From a checkpoint of a small mixture-of-experts model trained on Wikipedia.
Experts: 8 experts in each of 10 layers, 944 SwiGLU neurons an expert, a sigmoid router.
Training: 370M tokens, 11295 steps.
Below are experts of layer 3 (counted from 0) of a mixture-of-experts language model. Rows are named router (the router's row for the expert), down (a neuron's output weights, with its number) and show model dimensions 32-63. Each number is 128 + 24 x the weight over its row's rms, rounded and kept within 0 to 255.
Before each expert's rows: "raises" lists some tokens whose logits its average output raises strongly, later layers aside. This comes from a sample of Wikipedia text that the model never trained on.

# expert 0
raises: " ", ",", " in", " and", ".", " to"
router [169 148 102 136 135 149 106  97 150 129 119 127 194 138 133 139 158  85 116 132 103 127 117 117 126 135 144 133 122 117 131 111]
down0 [111 139 145 109 129 157  89 111 130 166  98 152 183 110 139 171 120 133  98 147  89 126  98 118 109 117 127  97 138  84 115 105]
down1 [134 118 167 142 161 132  87 150 152  83 127 135 137 151 122 136 119 110 156 138 152 169 138 159 150 116 114 135 189 127 128 133]
down2 [162 130 136 123 105 125 154 162 125 166 145  98 150  84 116 124 154 167 136 102 149 143 160 111 124 137 133  86 102 111 120 119]
down3 [137 115 112 110 125 124 151  80 131 164 123 130 113 123 137 107 116 134 149 120 122 141 148 169  83 111 153 101  92 151 157 125]
down4 [139 129 112  93 152 149 137 143 115 121 106 176 114 133 104 121 166 130  97 142 183 107  63 139 123 142 108  91 114 137 163 129]
down5 [106 113 130 108 124 131 126  65 115 153 154 193 137 116 131 148 134 120 102 136 116 144 114 128 103 122 154 123 123 113 167  81]
down6 [122 101 123 128 149 139 160 129  98 120  98 136 115  95 120 119 166 148 111 122 140 104 136  88 116 131 144  71 163 152  85 158]
down7 [111 134 140 148 112 151 112 133  92 129  94 172  82 142 153 149 113 187 112 101 125 139 132 176 108 129 130 104 118 119  99 148]
down8 [151 144 161  93 168 130 128 172 167 133 154 168 107 115 101 135 147 140  99 115 103 128 130 117 115 131 124 172  92 133 119 125]
down9 [119 177 112 103  86  96 193 150 115 114 130 138  82 146 123 146  60 141  92  91 158 143 134 116 116 128  81 118  77 130 131 133]
down10 [104 109 122 132 123 117 134 159 108 144 126 152  93 169 143 172  78 126 102 128 132 145 129 166 127 104 105 121 127 119 138 137]
down11 [112  70 110 156 121  84  78 151 158 118 148 119  99  93 138 116 117 100 125 137 104  88  90  99 106 136 113 170 131 107 155 216]
down12 [ 87  95 152  79  96 140 105 129 115 158 127 115 113 125 130  98 109 133 119 178 124 156  96 124 102 133 156 123 135 141  84 107]
down13 [113 110 140 102 139 132 150 121 162 138 121 151 147 116 124 113 109  96 142 125 153 131 137 150 116 121 152 104  98 149 131  99]
down14 [113 164 120 124 110  78  80 103 129 140 118  98  90 105  86 195 111 118 138 148 175 137 125 144  96 134 127 145 117 140 126 104]
down15 [111  83 131 151 174  99  95  92 113 158 123 100 131  82 115 165 109 157 123 127 103 161 127 116 152 180 133 140 100 163 168 165]
down16 [ 80 118  86 134 146  95 129 105 124 117 114 158 107 106 120 123 115 118 123 153 150 119 153 106 105 122 129  87  64 158 120 154]
down17 [139 129 114 145 196 108 134 171 117 125  97 107 101  79 138 124 174 141 122 146 121 144 156 113 120 110 109 142 131 138 119 129]
down18 [140 132 102 143  86 117 180 126 119 151  98 119 121 113  92 114 109 137 131 104 177 106 126 143 122 124 157 141 134 144 130 146]
down19 [137 129 131 103  91 132 105 111  97 151 119 125 110 130 109 117 157  88 116 114 105 116 120 128 149 147  90 137 155 111 145 136]
down20 [128 100 119  94 142 133 126 139 103 176 149 118 145 127 164 115 153 144 131 113 149 143 144 113 125 102 110 129 175 116 139 136]
down21 [133 134 154 149 158 117 114 131 102 130 122 135 116 138 111 105 189 153 119 143 130 121 146 133  78 152 152  74 127 121 132 128]
down22 [143 128 166  78  95 124 102  95 120 146 102 109  83 137 145 120  96 124 152 122 111 120 109 134 124 109 198 102 146 135 117 120]
down23 [164 156 121 131 141  96 160 112 130 137 126 142 117 118 104 149 122 105 122 166 123  87 141 139 136 126 129 152 122 180 143 141]

# expert 1
raises: "-", " and", ".", ",", " of", " in"
router [164 154  84 161 187 124 111 153 135 138 138 124 121 104  86 128 111 144 141 178  98 129 149 144 175 170 156  83 163 111 122  95]
down0 [156  94  70 157  92 164 103  82 135 114 135 115 123 120 107 123 109 185 155 137 158 140 129 119 136 109 106 112 161 165 133 152]
down1 [126 126 157 131 161 152 100 128 125 167 133 144 125 124 141 116 127 157  83 158 146 158  95 141 129  92 157 167 111 187 114 154]
down2 [108 145  92 128 135 134 113 191 136 138 127 130  82 120 115 116 136 122 160  82 132 118 119 131 118 181 148 129 105 124 137 153]
down3 [140 123 131 137 115 146  92 107 132 109 168  74 164 133 144 111 131 152 126 138 193 121 124 107 135 133 120 102 164  96 109  94]
down4 [108 144  97 137 112 133 128 159 115 121 126 114 122 147 141 149 131  99 156 130 105 112  85 165 114 140 141 101 144  94 146 120]
down5 [127 125 117 103 119 113 101 137  90  91 140 113 132 102 110 129 126 110 107 130 171 147 135 145 117 145  93 114 107 142 122 153]
down6 [103 115  96 186 170 157 179 168 121  82 148 135 116 181 134 140 162 123 113 133 153 148 107 144 120 112 118 116 130 132 138 135]
down7 [125 139 107 145 177 127  91 138 111 121 122 168 141  83  78 121 108 126 112 114 124 114 132 112 115 121 122 149 108 144 132 108]
down8 [139 102 151 133 184 114  95 173 137 115 115 139 131 156  87 136  96 134 110 129  83  99 129 117 154 160  85 123 135 156 108  76]
down9 [136 150  88 124 161 137 128 141 118 133  99  86 107 139 120 106 155 122 144 157  89 152 122 146 144 139 104 178 122 104 128 134]
down10 [ 90  97 121  75 137 129 152 157 143 138 155 133 135 142 194 133 156 135  83 141 121 152 145 153 112 100 142 108 185 129 125 117]
down11 [113 152 118 166 171 126 137 167 144  87 111 111 134 125 135 113 114 155  99 143 122 105 132 114 150  79 144  95 145 157 135 116]
down12 [139 126 134 131 144 133 138 135 144  80 168  60 120 123 111 100 178 115 106 104 115 119  98 117 133  81 165 133 142 136 123 114]
down13 [133 105 165 106 108 173 182  88 133 153 127 169 127 144  97 142 150 135  99  85 166 138 129 114  87 103 126 174 125 120 135 157]
down14 [124 130 160 138 190 138  75  95 109 130 120 134 152 115  98 159 139 157 121 116  85 121 101 196 147 131 166 123 138 147 145 103]
down15 [117 105 125 143 130 130 141 105 114 132 124 111 137 137  93  77  95 141  98 101 138 141 139 154 190  93 141 151 162 111 138 124]
down16 [ 90 125 152 181 151 144 118 110 180 110  90 135 134 159 129 142 103 145 119 120 145 123 133 114 150 150 154  99 145 129  96  94]
down17 [180 115 149 127 158 123 144 163 127 141 121 141 107 143 134 137 120 139 132 132 123 109 111 140 143 144 138 166 165 141 146  98]
down18 [116 129 115 135 113 119 137 135 131 120 106 128 143 129 143 116 147 110 112  97 136 108 139 156 116 160 143 123 175 166 133 102]
down19 [116 116 122 140 139 144 110 143 101 108  89 130  88 189  87 128 162 127 123 127 104  94 150 160 110 130 126  84 160 149 123  87]
down20 [131 107 159 123 130  85 136 131 135 128 146 133 124 136 118 112 140 144 145 155 117 138 147 158 110 162 155 125  84 138  99 128]
down21 [112 104 109 110 136 114 117 106 164 101 144 154 134 111 124 134 110 135 127 108  74 155 154 163 135 116  89 129 164 151 103 144]
down22 [126 102 125 143 138 137  64 118 123  99 132 154 124 118 105 176 143 124 126 140 125 113 181 142 112 109 148 124 145 116 151 102]
down23 [124 156  98 142 131 124  69 116  99 133 114 153 114 144 140 112 118 144 173 130  98 124 148  74 115 122 147 146 145 141 163 108]

# expert 5
raises: " ", " the", " a", " an", " re", " one"
router [124 152 125 130 134 121  85 128 150 152  62 151 151 141 129 163  96 126  71 168  97 114 113 131 135 155 145 145 130  88 137 112]
down0 [ 71 126 115 137 123 114 144 164 114 144 129 126 153  88 121 170  80  93 170 124 111 123 116 139 133 132 132 101 101 143 133 133]
down1 [143 138 125 126 108 141 152 102 147  82 155 127 172 140 135  90 120  87 169  91 100 152 150  86 131  93 124 121 140  95 127 158]
down2 [109  92 152 133 143 158 127 145 148 160 153 130 147 117 154 128 177 139 106  98 172 139 139 136 149 136 110  95 159 104 161 152]
down3 [137  77 177 182 130 117 108 145 137 134 183 177 107 129 157 152 111 122 142 125 114 155 107 122 132 112 105 127 147 116 118 134]
down4 [153 126 123 108 121 168 140  86 139 136 130  89 142 185 138 130 159 151 136 139 137 119 145 154 107 162 144 130 130 115 106  94]
down5 [ 98 123 132 121 154 146 114 196  95 110 108 118  93  91 111 135  96 128 162 109 162 114 118 161  94  64 144 129 145 180 131 176]
down6 [116 129 144 131 146 116 151 142 172 107 109 143 126 133 172 125 100 120 121 103  64 122 151 163 101 133 117 100 152 140 104 154]
down7 [149 125 169  99 136 133 178 120 107 142 134 103 100 137 179 175 158 146 107 157 109 147 140 112 117 128 146 129  99 105 128  84]
down8 [121 103 145 134 118 122 120 140 161 115 178  97 121 157  98 102 110 131 165  98 171  91 161 126 123 183 123 142 125 143 126 154]
down9 [104 120  96 101 114 123 137 122 121 112 146 145 156 139  91 105 146  92 139 165 127 110 168 166 119 108 105 135 120 146 127 160]
down10 [127 127 128 136 129 155 139  90 138 134 119 136 141 130 135 120 143  87 114 105 145 133 110 117 116 171  98 134 143 131 107 164]
down11 [101 159 135 148 142 129 138 144 167 130 135 159 141 126 101 140  67  96 111 127 139 115 106 121 140 137 152 142 112 142 100  52]
down12 [122  81 140 133 158  94 103 141 104 138 133  94 125 150 128 115 104 180 128  88  90 136 139  85 138  84  99 147 112 109 119 139]
down13 [137 153 148 141 124 126 107 138 116 124 123 156 181 126 115 158 121 147 105  98 115 129 105 125 139 142 145 160  99 146 177 104]
down14 [173 125  85 169 111 123 140  93 103 146  87 135 110 129  70 124 114 141 130 138 162 167 108 155 148  78 172 127 168 131 123 121]
down15 [158  77 148 131 104 106 143 124 109 124 173  64 146 112  99 108 119 109 123 138 112 134 138 110 158 168 168 103 129 132 165 119]
down16 [154  94 110 132 119 176 158 131 136 116 101 145 111 131  87  97 162 123 128 120 134 144 114 123 155  95  85 119 135 107 101 158]
down17 [ 52 110 163 129 105 150 123 143 151 123  91 167 138 108 170 120 168  79 126 106 153 109 117 136  71 101 129 125 143 110  94 162]
down18 [134 152  76  96 108 131  74  89 177 116 121 140 137 110 113 119 128 140  99 121  84 166 137 132 160 131 127 120 170 146  92 137]
down19 [165 157 125 103 111 140  87 148 104 127 141 128 166 109 104 134 106 114 147 145 152 114 117  92 147 151 122 157 135 100 142  91]
down20 [123 127 119  87 125 114 117 109 116 105 112  82 125 137 175 126 127 123 136 128 110 109  44 122 120 106 155 134 105 109 164 125]
down21 [137 108 120 140 135 136 126 125 120 159  48 136 154  78 139 110 135  90 122 110  99  93 109  96 121 180 163  99 161 122 112 110]
down22 [122  94 119 142 157 113 145  96 106  75 107 119 131 162  90 142 107 145 100 127 123  70 161  95 152  80 143  91  90 159 132  94]
down23 [114  78 127 113  72 144 162 130  88 100 132 128 169 129 144 120  88 141 115  86  89  67  96 140  99 122  97 162  95 154 154 141]

# expert 4
raises: "-", "s", " of", " and", " to", ","
router [131 143 121 136 144 131 106 133 152 123 142 146  94 140 117 109 131 103  72 121 107  98 152 118 143 205 129 153 133 112 108  99]
down0 [125 128 103 136 105 112 118 110 125 124 133 146 136 125 137  94  78 146 114 115 122 126  82 117  98 124 120 115 137 118 147 146]
down1 [129 129 149 144 107 113 105  91 150  95 110 148  97 136 160 102 149 135 153 106 127  91 111 124 123 106 104 138 156 142 126 137]
down2 [115 117 116  91 112 131 167 159 142 111 149  99 118 114 123 104 129 147 178 132 141 147 114 127 118 143 146 134 133 124 142 126]
down3 [117 120 115 111 118 106 145 117 151 120 115 113 124 155 167  93 168  98 103 150 121  75 130 137 121 153  90 130 181  84 112  97]
down4 [133  89 146 105 152 123  97 115 145 109 115  79 157 120 143 159 136 119 137 159 111 165 113 136 131 100  89 153 132 130 159 124]
down5 [132 146 100 115 145 158 145  77 122 121 124  96 101 108 137 113 174 146  98 137 121 133 132 130 124 124 146 133  92 177 119 125]
down6 [123 150 100 120 130 138 115 151 107 134 102 133 138 128 187 138 154  97 113 137 139  99 123 109  97 103 121 132 132 122  98 135]
down7 [ 98 147  74 152 154 115 109 122 163 106 155 163 147 144 118 131 164 105 151 144 130 133 111 122 128 108 113 119 181 157 146 162]
down8 [ 96 136 149 144 115 137 121 123 120  70 129 163 123 116  99 125 104 116 109 152  89 123 147  70 165 163 102 135 114 139 159 154]
down9 [169 166  90  85  98 114 145 135  89 112  90 125 100 161 134 135 128 156 158 134 112 122  86  80  90  68  94 109 102 144 164 183]
down10 [137  85 135 121 154 122  94 167 112 115 126 152 147 119  98 143 143 113  89 160 158  89 137 176 155 116 139 131  91 128  85 119]
down11 [131 167 133 117  77 125 127  98 143  82 130 122 109 133 122 133 143 130 138 147 126 119 118 123 143  97 126 108  93 130 180 136]
down12 [116  82 104 112 133 127 134 135  91 125 163 144 127 113 109  90 130 133 109  80 140 170  96 114 168 128 108 132 152 132 122  98]
down13 [118 140 162 123 132  65 133 129 157 148  98 116 136 115 107 119 147  83 130 206 114 110 116 146 169 107 124 118 161 161 124 125]
down14 [155 119 113 117  85 143 133 144 133 123 177 171 149 119 123 110 120 101 142 107 149  92 117 105 168 129 141  91 121 173 188 126]
down15 [134 143 146 124  91 102 150 109 107 142 146 138 145 147  75 135  93 133  97 132 102 149 121 133 109  95 142 143 148 118 127 121]
down16 [118 117 182 141 121 127  95 142 144 126 138 176 116 128 184 131 119  91 130 153 108 126 127 111 110 139 149 133 126 124 101 156]
down17 [124 180 120 112 121 154 127 144 154 165 149 112 140 136 142 120 138 101 145 133 126 103  93 109 182 154 130 106 113 171 168 143]
down18 [137  99 124 124 140 139 141 142 127 145 100 114  88  99  79 133 203 164 120 138 144 133 150 146 141  93 147 148  96  98 101 152]
down19 [103 135 146 184 146 112  93 167  94 106  96 157 136 151 148 148 130 127  93  99  87 133 130  93 111  75 112 172 143 147 136 162]
down20 [104 137  86 114 137  72 131 107 125  94 116 135 111 158 143 150 140 105  96 167 137 128 186  96 154 119 109 147 183 140 119 122]
down21 [100 107 131 112 141 109 144 148 205 113 124 156 115 121 104 121 184 139 108 118 106 117 118 117 145 139 167 104 101 135 113 140]
down22 [ 86 153 131 144 133 129 116 129 118  99 105  93 103 134 130 142 127 143 173 102  95 107 186 128 161 128  99  76 117 149 162 117]
down23 [168 122 131 121  88 118 134 131 170 160  96  83 166  89 100 141 134 132 108 154 137 143  99 111 143 135 132 119 134 140  72 169]

# expert 7
raises: "1", "2", "\n", "3", " ", "-"
router [145 162  95 117 136 166  96 114 161 162 151 123 135 117 159 154 104 119 159 140 113 113 117 146 115 124 133 109 158 137 148 105]
down0 [ 82 152 129  80 150 142 138  91 135 128 139 144 141 122 131 127 162  98 120 103 164 144 139 119 147 119 138 119 123 139 171 114]
down1 [153 180 133 153 116 151  86 171 110 127 113 144 114  83 119 139 151  99 175 117 112 142 132 174 178  93  58  97 144 144 132 135]
down2 [ 99 156 116 116 119 113 126 164 136 115  94 131 145 157 102 138 154 100 136 113 145 158  94 139 105 153 106 153 113  86 127 121]
down3 [145 111 125 157 143 120 152 139  67 121 122 147 128 156 161 111 105 107 150 101 191  97 140 161 138 134 111 117 105 152 120 145]
down4 [132 118 100 178 147 125 101  92  93 112 141 128  97 111 165  99 117 130  80  98 150 136  92 140 142 133 135 120 118 160 124 166]
down5 [102  98 113 182 106 112 140 107 103 110 107 128  99 129 150  94 163  86  97 154 116 138 170 120 118 117 101  83 136 148 103 123]
down6 [ 94 114  92  86 150 126 164 113 129 110 119 132 153 154 120 133 110  96 150 112 104 119 130 121 178 128 140 130 137 131  98  91]
down7 [138  78 126 130 115 115  65 174 142 138 167 124 140 123 110 134 119 142  97 156  86 128 108 159 140 128 111  93 128 161 147  84]
down8 [129  71 193 134 170 149 115 113 151 163 149 108 129 115 115 112 154 113 117  80 124  81 131 126 107  93 137 106  97 163  98 139]
down9 [105 156 142 107 111 146 183 139 113 140 119 153 104 137 195 124 138 130 115 153 111 127 153 138  88  76  82 137 120 153 144 118]
down10 [106 132 137 129  81  96  91 130 139 113 131 105 155 111 115 139  89 162 147 151 124 142 132 117 115 120 145 142 133 128 106 137]
down11 [106 103 146  94 156 118 114 121 142 142 143  87 127 132 123 154 126 176 150 175 105 133 138 137 132 125 173 110 160 140 129 115]
down12 [110 126 149  96 131  76 149 126 120 120 153 134 105 128 117 151 130 114 123  91  68 119 106  88 124 127 101  96 119 119 142 150]
down13 [154 124 100 167 120 118 119 113 130 112 148 139 162 153 115 117 107 145 134 125  92 182 150 127 117 126 139 143 116  74 118 112]
down14 [132  89 145 141 118 129 136  96 132 114 108 121 123 137 126 120 155 105 142 131 115 169 135 136 104 122 174 131 139 171  92 196]
down15 [117 168 139 143 130 145 139  99 111 124 181 106 174 152  79 153  95 143 122 158 101 133 191 122 113 136 158 134 128  66 151 121]
down16 [149 108 133 138 117 158 150 109 123 164 105 140 117 127  82 145 168 129 158 142  92  99 133 137 159 109 121 172 124 163  97 161]
down17 [136 113 115 159 116 168 135 173 122 175 118 112  99 139 123 156 143 139 130 188 129  79 116 108 128 124 110 130 118 173  84 103]
down18 [115 165 104 150 110 143 129 127 160 118  84 131 126 112  91 138 103 132 156  93 134 125 121 149 178 153 123 138 117 169  91 131]
down19 [133  97 127 163 146 130 151 137 111  95 166 166 160  99 138 113 141 124 123 138  98 110 120 144 108 128 128 152 132 132 136 165]
down20 [111  91 151 139 124 106 124  75 111 119 113 144 137 135 113 135 132 131 146 139 114 122 136 135 109 161 150 129 164 129 152 106]
down21 [133  90 104 138 140 139 143 106 119 146 101 142 183 103 129 123 139 150 121  76 119 130 149 108 109  90 149 127 134 121  92 125]
down22 [140 153 118 148 107  97 107 139 140 120  80  90  97 127 156 177 126 122 138 133 120 108 134 106 154 129  92 130 140 150 159 163]
down23 [ 96 149  90 145 136 143  89 147 146 122 165 163 173 144 111 150 130 160 118 100 110 156 143  75 111 179 129 126 143 139 105 115]

# expert 6
raises: " and", "-", ",", " ", "e", "s"
router [113 138 118 146 164 125  92  86 146 134 125 141 128 148 105 123 109 140 134 165 120 108 144 129 109 121 170 106 114 110 130  99]
down0 [116 129 109 119 147  92 121 127 119 154 131 121 117 109 141 115 146 129 144 107  87 105 165  71 104 170 139 141 122 136 121 174]
down1 [ 98 132 116 132 106  88 119 108 165 139 127 107 148 130  94  95 107 104 161 152 117 107 107  96 109 173 113 130 151 110 138 118]
down2 [130 134 103 118 138 156 159 134 179  80 123 120 174 135 119 167 140 113 131 144  99 108 164 146 152 122 145 115 141 132 122 118]
down3 [ 86 172 140  68 142 127 143 151 136 125 143 149 131 172 114 120 142 153 112 117 151 148 179 138  93 130 119 129 102 149 105 136]
down4 [137 118 150 132  85 141 121 147 127 148 117 115 161 115 110 145 149 158 140 169 102 119 134 149 125 128 119 117 107 110 156 146]
down5 [141 123 108 124 113 114 126 146 111 143 175 144 108  63 155 110 150  92 102  91  79 141 128 116  91 109 106 110 180 133 113 141]
down6 [124 122 140  83 140 156 135 156 118 153 128 160 120 139 130 115 119 108  92 134 158 143 151 163 111 139 159 157 124 123 135 120]
down7 [172 132 113 106 118 139 135 127 140 127 105  99 112 100 105 114 119 108 136 165 134 116 115 149  92 165 185 150 108  92 122  72]
down8 [126 122  84 134 133 118 128 126 129 139  98 135 116 134 136 137 117 155 168  69  97  99 125 147  56 162 157 131 133 161 127 129]
down9 [ 95 150 140 124 184 126 135 125 120 134 152 109 124 151 168 173 117 166 151 110 124 117 100 170 145 160 182 156 102 114 138 136]
down10 [133  98 173 150 130 123 156 133 143 135  96  98 120 114 108 132 137 110 148 138 147 120 107 112 131  77 107 134 118 143 101 136]
down11 [158 149 149 114 129 121  83 155 130 117 170 155 104 171 162 132 140  81  93 148 107 113 150 143 143  91 157 126 153 113 118  95]
down12 [113 109 159 136  91 102 128 112  81 147 169 114 150  81 136 114 142 129 123  97 128 125 151 112 167 153 112  98 143 122 102 110]
down13 [139 139  95 132 126 153 177 139 130 162  95 135 185 142  79 142 117  95 136 100 122  87 113 134 105  95 119 142  94 151 180 144]
down14 [127 106 155 109 152 131 111 135 148 139  74 131 138 125 130 125 151 157 127 167 160 109 117  76 114 107 113 129 116 131 100 102]
down15 [102 113 160 131 143 130 137 123 156 135 106 118 168 107 140 139 127 126 129 139 120  94 132 113 108 142 121 181 167 156 136 169]
down16 [136 112 177 165 130 106 102 130 138 108 119 119 129 128 117 161 104 128 104 156 176 139 116 140 110 132 135  90 133 118  99 155]
down17 [120 108 134 180 155 159  96 150 111 120 127 107 142 134 145 111 123 165 147 108 139 137 105 150 106 131 158 119 129 153 142 141]
down18 [150 114 120  72 142 116 105 154 139 128 134 121 106 151 121 174  58 113 154 121 111 109 136 159  85 149 104 179 136 161 128 133]
down19 [155 125  89 150 100 144 129 167 145 103 145 166  99 121 142 104 137 133 102 122 124 143 135 131 142 169 125 164  74 107  99 116]
down20 [ 86 140 141 117 131 160 161 131 135 108 110 137 179 107 178 127 118 165 135 104 148 199  80  92 139 144 149 114 134 145 121  98]
down21 [ 98 136 141 120 162  87 116 172 108  81 108 180 131 131 140  90  53 118 124 122 120 103 133  84 137 127 183  96 148 115 128 112]
down22 [134  90 145 126 140 130 109 126  95 100 177 104  84 145 147 116 118 110 132 137 165 130  99 100 112 141 175 150 144 157 152 107]
down23 [160 100 122 120 113 130  87 133 118 142  69 106 110 147 122 127 147 126 129 140 137 144  99 159 130 119 113 100 126 133 155  84]

# expert 3
raises: "\n", " ", " The", " In", "1", "|"
router [142 134  93 120 158  89 125 126 114 107 134 168 170 143  68 161 114  97 137 173 141 101 126 116 179 116 129 142 135 132 117 112]
down0 [132 131 166 148 121  86  70 166 139 130 112 113 125 159 136 145 143 140 172 147 119 106 150 146 140 130 130 121 153 143 117 113]
down1 [122 129 153 106 136 132 122 132 138 118 148 150 167 131 108 136 129  86 131 179 157 110  91 100 161 184 116  99 136 122  96 129]
down2 [156 100 106 176 190 155 168 130 130 144 149 129 127 123 107 104 129 141 107 126 124 108 144 133 142 121  80 143 124 119 145 117]
down3 [149 104 122 119 148 105  77 101 112  86 143 136 122 157 124 152 112 166 143  99 132 110 130  94 102 112  96 119 168 145 110 109]
down4 [110 162  98  77 165 159 109 119 130 110 129 122 108  77 166 134 128 126 126 134 163 136 126 153 158  83 145 154 157  93 172  93]
down5 [178 157 129 122 142 173 101 156  93 109 142 100 137 124 151 134 114 142 142 126 123 110 104 120 167 177 145 165 115 161 151  63]
down6 [125 175 170 114 114 135  92  60 130  62 150  69 118 118  80 150 155  98 134 144 168  81 157 111 157 138 179 157 153 126  91  89]
down7 [158 151 141 113  82  98 106 109  97 123 103 156 100 108 149 143 145  81 185 131 111 130 107 143 120 134 144 116 138 139 114 175]
down8 [127 132 107 130 129 100 155 126 165  95 103 109 149 132 139 120 141 129 142 121 121 152 147 171 149 142 162 142 116 100 105 118]
down9 [ 80 122 127 140 133 113  91 106 156 120 162  94 104 111 138 113 133  82 136 133 113 116  94 133  91  95 111 113 140 157 120 157]
down10 [123 127 141 125 127 136 113 133 141 118 117 139 109 107 113 120 162 148 114 133 142 129 133 124  84 116 121  84 110 121 116 159]
down11 [ 97 111 130 136 126  82 122 113 146 134 162 112 114 110  86  98 112 154 130 161 138 115  95 175 160 130 136 144 111 117  56 126]
down12 [126 134 151 120 104 113 109 155 131 127 183 121 126 130 119 155 118 147 140 144 149 117 139 135 135 132 135 118 110 132 128 144]
down13 [ 69 124 114 143  99 102 166 115 134 119 155 125 132 124 105 150  67 145 127 145  90 167 140 155  97 106 123 124 135 141 139 116]
down14 [134 149 129 138 163 136 133 128 153 117 128 113 127 133 139 118  93 114 164 161 138 134 125  95  89  99  80 117 105 120  68 114]
down15 [126 143 123 146 132 137 137 130 128 117 126 131 117 117 129 104 140 158 131 144 141 110 135 126 128 108 135 163 115  87 169 116]
down16 [ 90  96  96 174 187 110 112 132 114 127 145 117  92  81 144 122 139 147 108 105 105 150 137 135 150 126 128 118 119  96  63  97]
down17 [ 91 144 109 125 131 118 157  94 126 130 126 117 140 141 128 143 128 149 125  83 123 127  68 135 112 143 117 163 141 164 124  91]
down18 [114 139 125 164 140 106 125 156 144 160 127 148 157 100 164 142  86 135 139 138 112 112 166 122  74 108 140 166 147 130  87 143]
down19 [118 122 127 158 104  86 115 163 133 127 120 152 104  99 163 117 121 123 131 118 209  99 145 131  84 178 123  81 133 132  93 133]
down20 [151 126 132 133 135 132  98 148 109  70 136 115 113 144 144  98 155 170 124 176  98 146  95 156 126 167 148 160 112 118 118 129]
down21 [ 84 100 151 155 141 123  85 143 123 123  95  98 112 126 100  79  80 136 150 165 138 129 145 174  89 107 138 126 123 126 120 143]
down22 [135 146 116 114  99 121 125 102 126 117 145 124 139 106 147 153 113 110 129 116 142 152 151  96 129 172 120  97 131 154 119 134]
down23 [131 120  83 118 114 101 162 175 121 126 158 130 125  91 135 120 159 145 163 132 123 108 177 153 132 127 117 107 155 121 111 160]

# expert 2
raises: " and", "0", " in", "9", "7", "8"
router [143 151 146 148 147  89 121 103 137 138 119 162 134 105 167 121 140 155 105 157  99 126 165 120 201  87 141 124 116  64 134  88]
down0 [128 134 108 141 148 152 149 125 123 145 133 167 104 134 121 146 125 134 117 144 150 125  95 128 113  66 144 109 134 158 104 110]
down1 [177 157  84  94 155 123  85 144 122 132 132  95 101 126 141 155  85 150 119 145 149  72 124 133 115 121 114 161 128 143 135 118]
down2 [139 120 142  63 116 100 135 104  76 126 111 112 142 160  85 140 114 157 136 113 134 121 102 100 133 156 109  94 102 151 112 112]
down3 [125  85 165 143 119 139 125 145 124 128 130 143 147 115 125 129 172 117  65  97 149 104 130 131 159 160 140  95 156 133 154 160]
down4 [ 85 165 121 118 130 133 148 183 121 136 131 117 102 144 121 152 139 119 101 129 171 111 117 111 148 110 141 165 108 148 121 156]
down5 [133 124 115  94 122 108 139 174 107 137 171 164 181 145 155 166 131 147 104 101 106 134 108 113 114 124 136 108 120 100 150  95]
down6 [118 160 171 130  99 155 139  79 126  79 111 139 142 163 150 112 144 118 115 116 150 115 158 117 137  86 124 134  96 126 133 112]
down7 [120 119 139 150 118 106 128 170 169 171 123 105 122 156 147  88 103 115 103 115 142 140 141 128 140 106 114 135 121 153 113 128]
down8 [122  77 112 147 176 115 130 103 148 127 161 142 151 104 101  83 107 102 150 165 145 146 123 119 159 115 132 105 151 150 129 185]
down9 [145 136 100 116 133  92 135 129 118 118 127 107 131 140 143 113 131  92 125 149 130 162 118 145  79 130 121 136 132 113 141 138]
down10 [141 148 151 149  98 156 120 152 148 126 148 135 152 121 108 139  82 176 163  99 118 123 102 129 122 141  78 118 102 119 148  96]
down11 [116 154 152 146  89 107 136 158 141 191  78 140 138 125 114 123  92 108 124 128 143 169 122 169 126  96 172 153  97 112 113  69]
down12 [111 117 115 136 125 112 161 153 120 125 122 163 171  86 147 150  82 129 143 135  95 108 139 178 118 141 119 113 126 166 150 113]
down13 [111 103 134 122 112 104 132 153 137 120 124 122 139 130 159 116 145  70 149 145 136 129 108 106 137 156 126 137 120 131 123 115]
down14 [175 152  88 151 132 104 129  72 137 135 107 191 149 113 144 133  88 134 123 137 154 107 108 129 155 133 134 160 106 191 129 147]
down15 [123 125 119 142 115 134 110 106 141 124 139 145 167 153 126 155 129  76  97 115 120  80  74 129 158 137 110 149 149 140 121 122]
down16 [147 110 138 101 117 105 155 139 135 129 160 124 141  96  99 142 140 117 136 106 106 161 140 148 159 187 143 138 156 125 130  97]
down17 [106  86 121 129 121 175 118 158 125 164 126 101 128 128  95 132 101  92 107  47 110 146 130 134  74 126 100  64 104 152 158  87]
down18 [146 159  98 118  72 120 163  97 107 127 119  84 139 112 106 135 130 145 153 113 134 134 114 118 176 135 155 135 116  80 128 136]
down19 [170 141 108 125 142 168  86 138 163 117 110 127 102 146 112 140  94  68 150 125 178 152 130 151 136  95 132 133 125 107 146 110]
down20 [128 127 117  96 141 129 121 114 147 147 102 143  65 151 104 141 133 101 188 147 150 123 107 127 123 116 136 146 114 124 135 136]
down21 [115 159 109  92 163 164 123 141 143 109 146 110 167 126 120 119  85 117 154 106 115 118  83 143 174 149 156 134 147 142 156 132]
down22 [116 142 138 138 158 158 145 156  69 183 110 134 140 167 158 123 127 102 140 126 119 127 188  85 200 148  88  87 118 152 106 149]
down23 [153 129 139 142 154 142 132  94 118  98 130 128 152 133 135 141 155 112 123 152 120 106 128 133 154 131 131 124 140 124 117 102]